{"hidden_size": 448, "d_shared_expert": 128, "moe_layers": [1, 2, 3, 4, 5, 6, 7, 8], "router_score": "sigmoid", "vocab_size": 32000, "lr_mult_qkv": 0.4, "schedule": "wsd"}
Below are experts of layer 5 (counted from 0) of a mixture-of-experts language model. Rows are named router (the router's row for the expert) and show model dimensions 128-191. Each number is 500 + 40 x the weight over its row's rms, rounded and kept within 0 to 999. Numbers have three digits each.
After each expert's rows: "comes before" lists some tokens at least twice as common just after its tokens as in all text. This comes from a sample of Wikipedia text that the model never trained on. Tokens count by the router's weight.

# expert 3
router:383523506465525499446552556472486473539565538475540546525529487547522400480534480526498489492528498535525506519527511525487464473482492522507500477491442451454550486531504538529456502476498530
comes before: ":", " -", "ed", " •", " Born", "W"

# expert 29
router:481496455453523462475518575471469459576485498428456499511552443601528507441501493558496563562513456508540450446503462559449567474476459534590431484476494485449569520476534476500432545412538532
comes before: "\n", " ", "---|---|---|---|", " %", " Votes", " Team"

# expert 8
router:533540462480481526480552602546510416520524507489553478477514430545559338554525465532511543527505490466528449502474531529504498534515474531537480480520537522465518520499514499518523480489547562
comes before: "==", "The", "===", "-", "\n", "In"

# expert 36
router:448497482540497489422413556543459444520508542484519465536617509567488435504573560553489536556530483428497493534525475538469567496500464524542459515512478455519552544545565525546535508472540593
comes before: ",", "\"", " (", "s", " and", "'"

# expert 17
router:483497517464485484504442577492458490462472491427464498490579439537494452413560474476539482509511469480543494510533490542546518455492461512539464530449492517463474542518519479491555487478487499
comes before: " the", " a", " to", " that", " as", " his"

# expert 25
router:526480456500559507511438571493437492542461546488450463518526503538516443494574526493488610498447505445571485563557426515533540455514516555520480428435550451473598489518518450523488526512554495
comes before: "-", "|", "e", "a", "y", "o"

# expert 39
router:480511549534532510426447452512488475497458509530541497474586491534484483464523514530535505500571499404505513453506436514558498434482483544500449486489518437392558484516483477492523491518528567
comes before: "|", "\n", " 0", " 1", " ", " 2"

# expert 11
router:418501515512436485462472549431505511454462521449479533545579504508464356467480473533474523568479516495523439571485484574502519495422418533527529457461507443547505519507532534568515551487523554
comes before: " |", "th", " m", " March", " km", ";"

# expert 12
router:512546473460438551531494536503482467520450494528527447560586480570519478491609486586529522464547527486568487505499436492510583456482427527514531474490535473461561508495554495501483505484513552
comes before: ",", " |", " (", "'", " was", " and"

# expert 32
router:469546463494507450437445454509429463526518494478491541538516473535536443472550472508505573556501544478559508557472554584557462469507485549527421468446531447435558513544496499489516508507520504
comes before: "s", " of", "ing", ":", "ed", "d"

# expert 19
router:478537488503533574445444458472532444499524530470477506534559442529541423542548495506425561515513520405526441543445536531440532498457450512615488461448496436468581500526520491507518526531540565
comes before: "s", "ing", "ed", " and", " in", " team"

# expert 1
router:402527514487515536417461502496450487529517453528469461492588482521492462509535478555467503560539485456477497511448451597456526493524459519507438453460473488478525527524562480497501514479550569
comes before: ",", ".", " and", " in", " (", " was"

# expert 10
router:426552473528496530453511544476458449452530495539458501502560477601515475503482424596454495455498520480532442518471445510536511453461426505546418503481510487472509466541561501488465580467504582
comes before: " |", ",", ")", "–19", ":", " century"

# expert 2
router:465519510532461547437457545474465521548460555496420480457545449507502484481563482540494504492499552510558454480551500505497516468541497482556432510456537485442499542557537517537498487546570522
comes before: "\n", " The", " He", " In", "S", " It"

# expert 23
router:422566481499492472485474574518492491523527463457517506482565427547507382506521463603457450517539477464477475504464518531490525487496449554567464489506556494455540536546499492524471510488564522
comes before: "-", ")", ".", "N", "/", "),"

# expert 14
router:429547507470453490440475548479446495503469563478482517501507511547506462496532533528482545543570507536528481485483502538423486507476472471528466510470553464449587484527518471506485545500533535
comes before: " the", " be", "==", "===", " ==", ")"

# expert 7
router:436507503509470519480480579454469501491493493519523541525582441594532438448508500502468516501576523525497477526465499524517544492437458495499424457407470431439547516512616515564521534530494564
comes before: " |", ";", " m", " medal", "/", " pm"

# expert 37
router:524528481482440493457497562479451442536576529449457502461564439574511482523481502559453513503546492579551506522504527493524495502511445482491429488434519515480548514480564467469458551452546522
comes before: " the", " a", " and", " but", " his", " which"

# expert 34
router:447522439442537522460486564471472516505442483485425482502607524562485484503518463520452515600597546495487509464537501603487553470451396557555458446447481490514533511543570513541518515491606503
comes before: " |", ",", "'", " (", " League", " Cup"

# expert 28
router:521545454469519467472429552473465431508495502522484506527577437523509494466520519507519575536488527521551514539520512581488502496473387522498494487423544467461527508548447527504526518534610480
comes before: " ", " \"", " 2", " 1", " 4", " 3"

# expert 21
router:447564505502455514460472565481521422486425496497482467564540447552510426522516444526540528548489557494571463433478488488515515480509447490504438493496554450385548559559509450546487516497507482
comes before: " of", ",", ".", " and", " in", " to"

# expert 15
router:423510466492496513425472519533519484496497525487419462544555470506550537452555486491475464513513512510575488503533493553469483473457508496549511476484468464434524512560555465475409493461542490
comes before: "\n", " The", " He", " In", " It", " This"

# expert 26
router:522568512516421496458455483429529475488459505474472512519532479560443436520538517488486471491550569440572527538479459542433566463486391554518442416493527457532529544522508493521500536478541611
comes before: " to", " by", "ed", " in", " with", "."

# expert 31
router:420487517533494543496476594501462432510516537498461515507533459544552518491523470547470534467522508458538446518570482529530524500435480490508475533459497493443510477526607515545512527552512528
comes before: " the", " \"", " a", " he", " which", " The"

# expert 18
router:519482406566492479384507522530535484504450495463453540487545448508531478487509508510448529536562516550559435464516429554476581455484483493572518490489512450496521572505514533512490534492568490
comes before: " the", " a", " his", " this", " its", " their"

# expert 33
router:420546496442462520393479528528464501500489523465538494554589488504578449531554486534470577566544542480516493542480496540549500486486471505544427467474475487489531521507471449473483563497513543
comes before: " of", ".", ",", " in", " to", " was"

# expert 24
router:476540472510532511441458486454488462549471499484469476593501482524538484559505512488435542453529513453503470493508442523514576520472436539564471456461507510515508472531513454512513530483501562
comes before: " in", " by", " to", " on", " the", " for"